From a checkpoint of a small mixture-of-experts model trained on Wikipedia: 40 experts in each of 11 layers.
Below are experts of layer 4 (counted from 0) of a mixture-of-experts language model. Rows are named router (the router's row for the expert), gate (a neuron's input weights, with its number), up (a neuron's input weights, with its number), down (a neuron's output weights, with its number) and show model dimensions 0-127. Each number is 128 + 24 x the weight over its row's rms, rounded and kept within 0 to 255. Numbers have three digits each.
After each expert's rows: "comes after" lists some tokens at least twice as common just before its tokens as in all text. This comes from a sample of Wikipedia text that the model never trained on. Tokens count by the router's weight.

# expert 27
router:120142082104144130118146110119137157128122137141127091127114147134144096155126125143129118100127128197123071141129109125087143173122126157151123087153145145095111127161074165123128098116143097093094081118130078080124133098145135114128159147093083107171135132171149140113132093109155144125148117138113134121155103095121081150141154133112134123107151145126119136137096121125115113146065
gate1:138150117086123130123117117108150134134118173152106148147150088160111135201138117079123103194085127135114136124139113121131139110144139139152154109116115125165126129157089174164106134121116101140150135114102149086112156141133149127161156113130209079165114104131136118141079123114102139103110164161123132139102142116146141162158092138123117103133113132145102132112151100121143124119149
up1:129126127153115168119168147104120144135136107117129120120148134082140124096134120139084124041161083107142105162140118118110112130111133123095123146144163142092129079121145122066171149159154178123131137127140084140103102127094117143101143115136050171143150118122102110155137114139121128148150124081089103101138139156131115129111121163144128110137151135096123115126136105130129097132126
down1:154144136129133107097157120156173147154124101122089156125091172150101135136159137145129126155135129152119113103090098136107113120110135141147136115091159088135152120129158127091207173087136137143104144115151144150143130124174114151092148161101098137131117139132136123111129114132153168195114106095135142145159130125147120151138121091112113152100112073084112100104141143142131089118128
comes after: " ", ")", " 0", "%", " —", "1"

# expert 15
router:119113134080135165117131126137133137163116140122166110117115171148152097168106098143115100109129142137138118172142148115149134148119128157137113089128138156090115086142086117086141137123134110111079121157133145099178127129126148121131132160105083117105142209161148154175120108120150152115140125142142113100132091082132115172107103116101138098089135136134102120147119156081145109117106
gate2:131112123141132120113085136119132161106169128130153145139090116131154070149126106112158162132106119103167105131127146112138159154094083146128131096111141135138133168161108149121108118111098102163123120151144113128069156182173172168182139141162169126143096132143143109147143122143124143124112136103135122127117132119138149187152105142142111094116129160142124132197142125113117093122101
up2:129132136135181200110111094144161129121135120118138098122109158138114097185078119125087132144093119100121146095118159109148132130108107109167148130116093090101148105115142157084155127161126129100126140174147115095128077141124109120132142126109143148131145172124151139156104113138131085163137073144111116109109152104127154133135075088141104093095123136131136122135117119117106110103117
down2:136132146110129158107158141116111121135127081117169105085148122150107144110138094110107163105183160151132149081123101110107141169128112099151126118143150127124149124138153079157106144122168141162161143158119151099111155136145140139130120102119106140160141154169144135113172159150130107163144136133121120146150103126094139107153187104066140145139136111125150087089160151105127128155166
comes after: " was", " is", " a", " were", " also", " be"

# expert 36
router:149109095102108135122150149097103134172137125141204113110090162144086103161123113129113132103120116172091125134130106099110131140129111172145116124126111187156121102121118128123115109114134126078137104135110102110167127130122154122142118080116099086153133172134108174150120134110146148128153105104105150112111088108096128156111145108071122127102129120082100144139136169109109119160115
gate1:135132125157138095129113149175152057133178124133134118152105122161108128152138131100106120119135115099109169118144087142122125166108113144121138135138093088135164130146088140135148104136127141141117095104144094137115145106100107167107106106131076097139119091098123122101119135128111107088131101112127097109092129154118144147106123124103096174088151166110136082145093171141141153115077
up1:136127161148130133173092117172149102132157132150137121156124119157098144129140131099121156133127139091143175113143097106119128153140112150102105154097111090145172147118094145118156124101096109136107113122138087129145178099131099136133100115085082092135097091151121138138147141142153132089128098115102091135085146151118180101137140126085122179129117115105109083144078139125146109117120
down1:112115154135111121111120154148087123118158121145145136131164132121165181077108156129139161127145142152140135116106119091080097124149086123099157136099165096126085134128163133119104148104138141110106132122140100124138148142083146153113121117105194134162161140155129142131145110169100088143141165169110095127158141093110107114106112103167132128128129158130100173108127139124136120182155
comes after: " the", " S", " B", " F", " World", " National"

# expert 7
router:109132125101117100118125099107109160126156129117177087106102137166135082162110126112119126058118111156124105126157097079145136142140111166132123100121107149144102121119113138124130141118120078112127082086159091121186125109118128079144167140096081113138149163172119173154151081130118173114165105102098125106130115135136125158130117136120132135103148118114122132145131126121114106127116
gate0:130115148086087165107135132184157159142161155141088132088105135112144102143131153135111143125090113110128141108117083099098163123095157138138106177121140101120116106105130139111147188133113103150128122158116121135117136091140142118128132156141104174130150154156118155141129124147128143119135169133062089155095100148081157136123092135119155139124149110137151153140133114092169168117125
up0:143128075119109162077138117155166157102122115125118129111101098138136087136145156102109114101099113096111132109107084089116128134142149104115085132124076103158139129133100116159113150177119110126113105139106073129153136112121147098139153138127137199111099136134144138147151088100111099149111173140083099129156106147154160135129093083125155106128166120108136158132131122132133118116139
down0:137107121141110086121159096136130130121091154127153086150137137142113167127107140119158128088088117127154102155143139150130086139111134153139124142137156118155113096145113138167138115166115145084187111124164177157134120130127156147124136156106124068093097131093099120099131135150145165128085112154136079119118129122135141106141133120109091116079130111081152092127125128166125145077143
comes after: " in", "|", ",", "19", " (", "–"

# expert 30
router:111105108100133137096174138127114122161141115101134116115109139182116118158095123118095149113100106168091107174185113106106156145164147146126133121149108155113142103118129132122134118154120108120098106110145130112204142125143113102145159100107095099120126144173123161137128118124171167127158109098137156090152105086140098135124111104126138133135148148151070131148117118152138084151102
gate3:114078129105134093081091134080129119168122114130122152178135147140152108126091082156154126091152145152150154143145122112120125171156111191143128139141140124112116120129119087140145132148145106120144089147164116102133103120162141153102123142135177093123122140142161112159123137117175131128118147111135151117151132116103129081084095109157122145108132081143121153112147136190123108120103
up3:112150140122097113090102112140154093125139114151138139091151099164085105123076061160125143130113087124144117092068115097122133187104069112095147160147108128112154150172143107125150141116104137136095171111148095149113136122178076110140123102118122147128123151117149121111150143107108111109099139123118131143124136137104116139156127083128141154162134141110124138153119117160113135121110
down3:118105127137136180152127123132100143127124122157076111104142163125110125121147136136156171112106161155126143137126113102125144114082133138107125140123123121135117158115131134131113131110101085137081172111143129156140137079137139159144117149150137191108130142128115180173081143085104133149167166133137112135100149170164112141059148159116101085131130112126120138104099179132122106117132
comes after: " \"", "-", " (", " A", " 1", " An"

# expert 14
router:133118133102103112133161100096136162167156143125156056121100137130132091144106072118128131121113129135103097135139111099129140153150121150143120115158151159152119110114129151115119112114115088127140055115126148101157149118148147102146167137119111114151110147169100167149144098113158173133160108126128137120110106104136097190136098096119138126107191118110088134130104151131125106121101
gate1:111079110097180157107104126113161129108107119158124138092153194129109156099131103121141132120129129083115133128117120116157130101139085161118139133098143136093088082125113130154112115116108095093149149140154133105147097127139135096153107151163123141159126101124106151112116153100154126069128108122104143168148147162081152143122134099116179126117131089108162127092122102151128108125093
up1:093112148171119145142135154115131103111136098135126120135155136146138129113148158130135094107153162112095121150116129095131092130130145110165115142102149116134115115110110129140076109150110074114160076109145116097103098121132129129143051163108156133172154145133155146112142142130111118122102084144125165126111154089108123177130135088092161146108109144139119157087192092144123138137135
down1:124104150165148138130109128083103155145099130135114130139179102143125159100151143153144136130137138108105146159132147106121097119125107101126093155074138115131110126157151110138084128116143121136129124090114097163110056126164124134136107150127131079170117150129122142134100116094112127080116097148128112121156134093108132110115122084115104083155126147070114154065132090159129133147138
comes after: " |", "|", ":", ";", " on", " September"

# expert 11
router:123135097111131110110141092089138152148135155110151127110125137132139046167110115135101081107118149147127100150141123113149152171105136141170108117154125130141115135115130163077119083121100079115111108096126129124192126151120131120112133118109099104152113187160126142120147080137127149086153099145121163126123103111112130133151133113108098127083118155126091154146077110125110104132131
gate1:116124136125137153128116131142160163113153089137125108107141173148158136113129101093148163131115126142128105175114152139153151140134137138130117167160085165084189127097139120105121103116093073064173109133126143131138172129130138073136156119140169141141113141095132142094111152134133107109115139117109143156083155110134132106141145133168158098125134113159128135143113120160149089091156
up1:074159125123131161115113134157181145119124085147135144121133161108141141138153116122154150121124109163090111149130121140142134138141122158151136175138117139071184163136116098111104122132114077067156147123121141117122180130111114105157112097105166111154129131105129087092142130120141141135131124095133125142117145110150137107147143147165158122137143123162158104103104145113183098136188
down1:124120118132142119181123102142126154084163136165123141155136091146130133121147141131064117118168114136160112120130148069102139157126204119115124109118171156099144096113145118108145112115143126170146129106137119106124103138135124191136145160142149116103147092126141096145140105124153113114146110126124143168164078116108132116111092089142072141132123135129124135127144140103099143177101
comes after: " |", ")", "\n", " =", " information", ";"

# expert 13
router:095125132109127141119158136080134161194128114105163089119103121151123115151145056132104135105121144162102112153139102103128145206129100132149130099124117154153113109156124122088145129087116124114121069121136117100136143132105113131111147157141120121160112133143116151129128104112127142105155105119128127127126090100137072133155137105121127134055150135092092138147113127096146123157106
gate4:122114090125150141112139112092089115133113122126137090120118117152116090154149155123163122137172157127143122103137124101093142138108143116069154169150071161132096142144134151140124160147091127120129110116097079096139143143127143149124125136133105095168094136134134151124047124111124126120130156099136130112141073134136125119144109114104147127135138147095086085101131161156161128188139
up4:136129172175130116104125151148100150168084132134145112163126123145143118095090096091090094140154157080117139110117119078123140122105127112145139131095139139124096104100102141183122108150132108115153141133126105130139104143157136083127152158117125096146145120152177089103095114066134156133114128125120168079121108127149164117099122123131121145145135069118139129122154134162115153159138
down4:133100143125146135104112167111099071097138089168140137111124093089086167134125156095149138153127127100135114125154094123108162154144125130152141154126155141070122122163108129125109134130123110138130117170138134130113125123145134068116155146077134156162113141148155089169133135095126133157169102145103119119168156121124133170126143147142105127090123116075148132166104096135095144156107
comes after: " |", ":", ",", "-", " the", ";"

# expert 22
router:113129095102103114124136096139135161155116128090155061103131158154127106165124102125106131114102154170099106143127099081136146160127131147133105114139105144124111113105106151099164119130140098106116078113158138088151133110160124069134126126124109116128136147166111151161170099110152199134114103128139130079127100098096131159139113120090110141111178125142118135105098141112123117120121
gate1:125136157084154123148086106106089113123099119115128121125125088118112129098134110174132120155093133134156138180138116116135118139115161140125106099132128153122094122116140114137135111103097148145086164138124107117122177092145115141170139106129157149109152123166120164106154128135122142155103148176112114129143101165101136124142129144083063156113138089162138139160117147122133193069125
up1:125102140136120108103121151140138112124119142111131108153131097111112068136177122148114133093163115134085128085126086156114135113122130108074117096172152129115130168162140132125126088117158100142089124119146122100136098084164102111142103164099109101166107093121122124071119130143085100163112144136088138100141124144144126125105144119129121155182149144104155132118166126148086151114108
down1:144119139105126149087132078141087120124087162134130141124124141140128145096144094167105108129145148124167122119151179131130126166101185185143145151149119111135131131131145144107145126132131127161127099084134130117111139145114087109114080150124185104169125153104127122083139119095150121128155108112130116087185123076134115141126117111133100122143129127058137118088165133142126117144125
comes after: ".", "–", " (", ",", "-", "′"

# expert 34
router:134114102095118124144132126071124140151144124120149079101121139147147120182111133123125124055108138144116109119146095054125135149133138139166093082132119120115118099111105138106123094105136115123134093107153105113160138125125091116142181133086104115154139165148105153165129098129104159099133145130098144120107111103106094171118125119114153123119151125090074144157128165098126113139140
gate1:128124129134180149154089191064142089137142115085126096147137095113107126105139123099134141104161153162124135119143135066109134201113119115117141122089126137154130138121094099137095131135089110168132154139142098113156142121115132124144153117156127135143132150142185168091138132143105111074148121148113123092112133141101155099142127124119127126134166122145100105121134144131137108163095
up1:133131146085174164088101128121102101151099160160126114181101104111111131115167116143115116161135166146105172122135143057134105175150087120120164144073112143134116150151138110104151136117134134153130165116107179157123106133140119151180127132123117158112117148140105115109127151110130097077150116142093136107167152152105118121163122154116132141120139157124133127128152126123119108140088
down1:115145109163143165128148108134093119115110112118137101112126087111125155129065200109091159091153141174093111144123126084140134082115149098115135132112166120141130096119124135158160166156114123154114125148106104112098163144111128104131139148117113139143142100150154103104141127137110084121142161161125164114127106126141071084128144151175122137145111134100145153132145120174153121128099
comes after: ",", " New", " the", " in", " United", " of"

# expert 5
router:093129092105125101125165096090118120129142126101152109104123120136115110127119104140104140099131139140133120150149117125128139159145131209162111090138113178137085104143097165093112090118116109067116133146145095131163118102169157105132126116110133108167144140155131166155151078121181131116151102109121136109136100126132114127108117103124132110113161107163079108159106132110146098098126
gate1:091088152118140094123121166143094172128132176131163170098145102130096164103139136114112148088128147110100133117113140191152131120145139116126085110105092102129097135145100117105131069121155112119130142126147126119153132105152138148121118095131124128178120097131152161145149143144143155139099164126203120126119136116177138174159113096123118123097132132109143114146156150149117101103127
up1:129125119155122098128117150133126134131144087116110116129124140089168115131113140139112079144129136107143132146124095129132131108111143149170161152178178127118181131107116113142134157135059143155172087139111106166101081167116126123110112168129159119108096155122105073121148160093109099122169120149112143149114113151102135120148155156107127149119113145130108146137078142165098163126154
down1:139142098140112127143091132142123128111115145109100130158110122109148129166124137147125110161108124144125104170119143116204148147137102140144109133062145122119134115090081107093140141131124094094121133104134109106149167083109106168119090109067129126133132155141109152146165119115089117154154131113146135117155112096154123138088115120083092112137115104148141126121080126157112113070152
comes after: " of", " in", ".", " to", " at", " on"

# expert 12
router:120135132085125135151162079117142131160160144107174111127133105147101119160123098116136076106112106180126095151148147122100149129120137163114153146119124147114107124116101141133123127135105134126125095112159144111181137135145165112119129116072101122178149153177130145141141097110135151121126133149129127147124105077112121173131159124129134095129171102148098086135115154064148075129120
gate1:086096140145125116126148136151118122119143112161145140148111164076121124154171137144115139128118118148118097141183127120151149147169078174132131133114138117130098100083157152160142086134130114136140142148103139099121135187137131111137154143151134110163170119159137119153116142139161163127104160069129095144113129123165160162119136162154117127154096140174099151121140165134139125180133
up1:103134115121133114108115149140136096108109109116104122111153097130124152127104070140146144150151128126129144126110108135140110105090165123132135089125112142159190092125095155109121178137144115124123148094133140129155130127114119116108165084073154132132082110108136162098138100118153126108149128142128128129125109128119121127137076153079135166154172115153176142060130105151102123066110
down1:112141092116178131102126154163105128107126137143124141158106110145069115107149133135132157140166107152162118151117097111071133123087098174096097132136136088111150119113114185124136103139134087119130123097160127195143089115173152143139157122118091115149139149097104138137146154103159109119117067088136106112122107153135093134127128130106109118138119140123076135116124121138132133108117
comes after: " the", " a", " to", " in", " of", " and"

# expert 25
router:115097107072154115130132142116118138155150095120162067103117164187167083154092120112130107104139115124099116141126113096130153167143132140112106105157103143104093111106134142097166142124129107124120124119146130109140131140131113093124129131103123120166122174137135186146159121109100130083149114129099171105115097116106114146135157136111100084067146108106119151118105158127108095139116
gate0:136110148114106134076098111153108080168128121173130102148118125125124137152133120141142093127167147147141169079123155149124128127137113099170111114157114136080156138095139126118130124145093130086115157140147089141150115118089095131158145174114107115158158111117127142134165119147117135168067120119099129089121097116137125118107124124072093093083138150141125130149139134168158146155103
up0:147067141142135174129134149155116052146143084114113138162154138155121120148107147097141132121189145136123173114115151104146203123126160123187126155130167143128144154147172128081131128110095138103134141127152110138094135108150166127142155133125146131124118127116103157109141099085119153158120130087130101108140122133142090121099136118122120160095142102107131135112119126132116132147105
down0:132168146138143145138117130157150166086111135142123109161117152044145120153170155070110098162127132136140143149146130122132186132111132145156133133108164095098102103103118143137143132104116128099136157145118133144167050110140122175122151113129121108134158107100142168103122144115143141094101119134114116126136122163149125172140107109131126143108140077146130103140144117130127080134153
comes after: " R", " M", " T", " P", " N", " C"

# expert 9
router:103108129068116118128117101131138145141163118143207116116128119136134093179138109160136118097114101185119080128086112106125176119131101139142117106125144140122102116143110116125156097143135143098097104119136118104149157130139105120156169108129097115166146136161120167151117145155121169117141155101126109130138101102156061149141113096120098136113138126153090145159137144129149110108094
gate1:156132151083116086154122115134122145123170117142135088142083164096126069090122148116120152133084094112112164139127126143138137153166127079099146137152147110122111109118147124151133128147134136158166144139137125160159135119140119101141162137112111061095115112107135161122164136085122131155090132139077108128120098108119116104093084136134107152140102161120136116164126121075156131107135
up1:158140089164156083118136128117146102162122156128091172135153118155109143131167137137102164159184096160114102110130149141086140121189129154127106115142154124150129137111120133115118077122112104106129120110128147098108140141093150176141134158159138111107122139135109148136141092171160116085175122154134137125136091138110107170118130107145103153132117103131141085126158145167127151108092
down1:145138129144101154137157135137153124153111075104087157138120096160157099163140119123114135104118143091089136151088136105092127161137142142190115125147127129180138102171139107134105104149124096077147131139155112093131126126093100171137137130097140126120159149132125144202141145140158109152144128139122108143139110117169113153162079167152112126161132116135133117135129122145161117115170
comes after: " a", "-", " inter", " to", " and", " in"

# expert 18
router:122143111094110104127139102124095146141133100126139118126096123136107102170111107094160102092120121132134065121149152113122149132118102154174124120116132163102130120094085123118153137133155108115090109100162108109176131128157106093127166128130080090142132165172131155169129102115126138144159128115127137089152115112105127177097143140109120101131163111108097151108134164096126100105067
gate4:166077144092133164117146106156162096134169130119152089154116088121116117122136133135151083116154109105118131110127109127129100158155113148139143118167086124121120186091115140107152124134168138146156117156095161150092170099121122101130111122101161138100100146132168105145090109112111137137164095125105100101128117132113165124155136111152153169114133091129132072155158162111124121138131
up4:112100127101174088146147137116136123091107134106086152103119082139128138126123120134101140130120115153120135152157103141125137139095139132106128159104141123147132142127129118104145103132110144129113167088125143083129071143120162111094136155136133118208148156117132162155155101114140098142089127118089146173087114178126104109127135143155091154113105141114135213129111143148123142126142
down4:123121133117106129087108163122131144108120143099137123139127094114119094158086137115128135119085162193135154138102098168178136094114140094113116141118109138195111120089106108160175157110154170140117085141097151114126094121143135112132125150098106111124130133109093134097117110094124158161144135121093138124138145102118072161160130122110143143097150120133121181095123098138126120134150
comes after: ",", " was", " is", " and", " had", " has"

# expert 19
router:118143089101148136139139093091126167149120107133147118130132127119144064166118112131132117092107133173123106154171120128140166154136130151172115064163098154153144126101120158116132108103129091115096108090127137117169131145145139113125148119104088115168123154181094150112153068140163139085142088144126147128133107092137127145147110123119108111098131120136075137142118125123119103146129
gate1:111129144109125100141142118087132147132090156124104110131114108158149107153118120137163083134133139094128150115149131132155085100138098120112147147136149103101106135147144137117138097099095172122091158111083126054133169093127145087144164094142108123143124140131106129144120160117107168119118150108147126121088123081132174095146134118106143185146117102102092126084129148129152124139174
up1:127172145141104110090126137136123154100164116131141107169126117071107127141153133144143171161147122161140133140131153095117136149116160145144158132089148150142167130140102123122126130127149095184169094123154161168126100149137099136114129138075114099119144129114161113137149103137151096135116092108082124140145154126132096151135096140125142040131125155178145132155142117137144110111145
down1:143155116136125112125107143158146136113171091136144138146097146095081140126151150099117157108151111125179139129203104144097119134157163133143142152119111159140155150159109119097128160158126095135136128096173154186137118158114128154129111143109141138142146143125167159127155119117129123133094138143115090120169164112156135134114112165112112069096152144163142131159153144144118163089119
comes after: "\n", ".", "==", " ==", "===", " ==="

# expert 4
router:123114129115124145108159136092139140143143105104156103127134151139112104131090099128071097110107145163130079139150121117104178127139122151120095116168155169145088125146107148067115121098120118108109089119123126105136124133153115081106122142125108142143125146168097148151172082106147163138147098153137177121125077119121089148147147093118137122104126114151104101118114123103123110098077
gate1:149096147108117124119095132132122151122168135159161122127123163144128152071191098138146128082129119143085120111156127154127123122126116137158124175123124113134165121100117154141141122127109138130092139148105120139144110130182088158135164141142120140123086157160131113139156167104133109122153096155150087151146109167111160156174159125118141147100121091174114115171154152116126154094095
up1:198128118089174128139152109122136147105102067092152132108120107125118155092113143095119158149123173140132138133161127169137094112141131133110123150169135107115112143087106118108119114147139115053113150124146153106115134104089112128114132098126123127118123130103120143162121108132136159139152140161139102117153103155105158123133159134097090105096094136101110120073116164104179134116115
down1:130149133141086147092136180143109128074149135140099144109120133137113133115094133077122149094128097159141107174117123128082108148137116172130142095163134073138152129137125152110138151113078126100091146132120133136077120122110151157109159108100152164151147129106142138124143108147104138142118124094127115083141088159129146126134110137147074149141144146153184147172155114122112107147143
comes after: " a", " the", " and", " of", " with", " to"

# expert 26
router:114131129073155100146163121140119163165137161117167083139130142124144101166112116137107082118133107173099129160122099135119182155147100147128116123152142147134103136160108140132176120131139114144101113118159113104137131103116154096142127125091107137116154167141119179154163097082131119078112100121134158120110101100115101135140130099082082088122133122122097143122159138125123090100127
gate1:090117170094134150129119125139176130165142118160115147142096091158115144109096121139068116109114093123153151103186139130140140111130095097127103111154118127155123124124133134124141154126133077106061165099133111091142149109154194166153165132163140139123105122125129121138117143159121114116145095138109130147132118125147105131158141143143126127105084132075126149136096077133110099109114
up1:130175135106114133193091073126097124152135174118147113105127100116116132094130113115119121108137160108131141129133133104137143117118128094142130102154138097132147071091148139108116066144164164147132129113089128178131164107159115140133111130127109127112154111117117102126131114130126141132064128137164133092125153098112135088078169144148125117152091093109125148137131117155095080146131
down1:105073120076148073151167112124136121181141139126103181138152144176140116132121131130137147167105120130109113086113125156132102157138135154137114152155118096160161124132162122120127141144139127160141126139107169106111123128141123135143119153113127111080128118097137142128147141125108138127145145107125149085141136106163060130142121155150090121143140140160163123144089126086154070153080
comes after: " d", " H", " D", " c", " p", " l"

# expert 3
router:130140070111142134111138083127123138141130103154174058113133116150152109141089127119110121107122131139121116169139123091091144143110110144176110118113110160115129114149126126102125143114112109132103106102166100128150120084126124137104145142119085121148103179152120138137130142129113193144115088112088154099103109096128108147143128071109134082053160133133110141146136120117123117112128
gate2:143149135110142144141111164102107185129151119158122124102122112129176106168148104130163177101126125149119117124131125095062103154130113162153101115119100083170134122113163089133148169140148108088122077121133081137125123148081117121137136110130131131127136113097138189136082126151165124135097167115133088167127107123154147136112125120130108126116118081121148146113105124133121134151157
up2:112125122118147126131115111110137129139131100122137109118146141116125150120202138092162122096136161157100152130098134157115134121129164130182143115152066120146146130086135091072110131143134145120142119110122126140121161093140143080140143054128137114155114109195169142129112152129144131138127112103093130174109143165161136095123107177115151132101108130125101127133141157154155134139155
down2:098131125139108122164129107103129141105105104119135166155114099119154106116102150136110100137156165100103086116132107134138106152084148102135121134102173101105120153100115126124105090094125106155096139141134180118110119150133118154104197145119082121163163113123138121097115148114116120092141115170132144170122099097151130163142138122092103151126152110102151139167129129156073099162098
comes after: " |", "|", "-", ";", "==", " ·"

# expert 35
router:082120112096136104132155114121160133172153112116152105093082149163103120158089109115117085089089107133087105133110126106110178158125118202156085130149143146111128112106109131104104124132141096127141079130143119083121146129122100072144145162133068115161134150147127140123136113126135144093134139133092148109109107120109097148151125115120116088094142108131108134150127124099135117129127
gate0:145146108134131112131144154152135142132098086098123125092123113172121135114106120126110096119108130123134100081110104177119112160079122169128160108080119114124120053135118149135124103140116135163111162106116158158126137122131124062160120149095136095124118121124164158092135150122147147111147160180098147169103107122114121089123165116156142122109100161110136103143133122109145132152169
up0:141112103103127140179147113092108149099123137144109157142122134093121120107163133151166171091169108124126103159169161130150100122158134122086096097148128147111136159156172122101116159133126143113134102150141082114130118134120115118079131085146111154156141111130131126146099141139126160148092110111086137090110120110107163116125103130118114111113139083174123118093090088107086106168118
down0:147148134142138126090109122155133100124161100104093107103129132141094113111126102120147105142142116112141122117108156142116117118160115146170113175092162137084122144148094119154061091110171150119123085102081106162141139128105100140110150155138152104100166149150121121126155162153105142120125131125121137108161145097128092115106125129159135080082170113080114125137119097111134162095103
comes after: "-", " |", ",", ":", " by", " and"

# expert 32
router:096100113090131135144125120107113141135146132133193110099126137137127101126091117105079076105102102131132129135161076118138140136119080180126120120121106158105130094154119111089135084112119102142142132128140079138182131123098108111133134126107077121125123184158139149156155086128131139109133140141114132107120097105107103161137138102136112112104162125084096153164135136081152108134117
gate4:165124158156118164138098153151105104167123134123129098121095128109128120149141164102149129141158148135110121129077127131090116154139157185156141168147150132143107135122121135145135085163127151069136118124147128077103119120120122106140089101147094106104132152144128109085130168158109116121144126095129117156145093109114160122128125139144131156104168147155132156162136178171161095126171
up4:121145150105119172161144139162136127138147106115133133159137150172114138137132110105154149119162139149114112090149075215122127129144123133157092150150132135150158153113120134103126140117109142154116190106140127162126154122132125122150129111132139119119125126147121109138105119168162106133159136120128178129063133096145109154133112142116115139165151149104131089129144211161119148102102
down4:072079159129135133123153138122109116132127143067135134127088157129164139109116077085090116126152121126126097138109123101116145112131101107153137133097114170119144114132120126113116120111134112130105145094167149105080126113142143134124134119153124139138195151154122105143158106154159143198142110120146143104181093145107134170108122075143130142123135119126144159115094107135115101147172
comes after: " the", " his", "'s", " The", " a", " her"

# expert 39
router:107093137123134111139138106099109175143134135131169099119136117164102104170113079152076121104104131123106082133117110135136149196151126134159132088099135125104152126106092125116130115148131116111122098103172129116190159113130085115092129128123113130147133155172128152113155136133128137093136125103152177063114114109138124133154124123085129132099131112124097126140097132098109107086123
gate2:091105138088139114162128119108143158142105096140138113127153101117143111108132113106115124118113123113132131124118150092136127144153144090133070148150125083129133143138100124130156166105084155116144143102088138110163146162184112192125114112128110131116150117134092137142147114129131108073135167091063132122109111120109100116151104158110144099129142160127167115132176160123168126084149
up2:127120136099110118122156129114089166126132109142129115101111118081123115107092086116162097135165115097106132140119110081113136110136160109130162109110084113142141152138144138131127112137117153133131121111081117165125089117198160097140123139107135151089130169107120162099141126137126122093114133069103213161116125163154125135134121129114129091105097117122146119127166129140156140085140
down2:141115081098127149170142140135154094138146094155114121158105125151124154133113126164119188146128093152122147143098123111099155169104126161133106087150128123163088142133149196173156112086118121148152134121114140163112104107128108097127166127145180123108123110086150124136129107141118102128116130131161124123085134184116112150116121143127150161115154092119140113137129165107168149155141
comes after: "\n", " non", " co", "\n ", " Al", " semi"

# expert 8
router:132143122094132121154153099131134161133104101076152112106111121153149099170116097110122138116095133148122113118159122093107163131105098165133084100151158167109135119162124135123095137100095127135132101136121090127126175118144130082112131102099071137161111150146143169131167143142127128131124105117151123072123082100114097140126124095122134094080138135132083129110145138113133112091077
gate4:142126115164145108147115175137095161165083140129141134133121100123076101153124099130137131101125174091155060126100123078096166143117106108116138126146163119106169118089166122118121122126129141113192146098098102099136138122118122139122152107132111111128142145135159120138127136117120134126078127122142114089144108141127146166126124132153133149140139152090162113160173083105144145078135
up4:107164163131145150123119151174134134150126127099122147145120168149107126104112120135088070108143128094189136151120101165124129104116156152121120121091146146130147155150091134151110144171095141141149117082082134165128171136119134126154115132129139152070163133140114141180139095193113120120130128124100127112123124130110145132139132123089128108110124176080167127114127125119087123127160
down4:153132141185159117119165140152142141132099057137128121126129106142088122096139164135117135121162126104134118128204123090164137103085103119110108176175132123128141139102122129094142115103138176092097157141169118148106117124151131160141114146139115140128154121100076110117122136103121145071107129108159113155114127118127159141136127081139125075096109121132108110109133142136126122117143
comes after: " the", " and", " to", " a", " an", " of"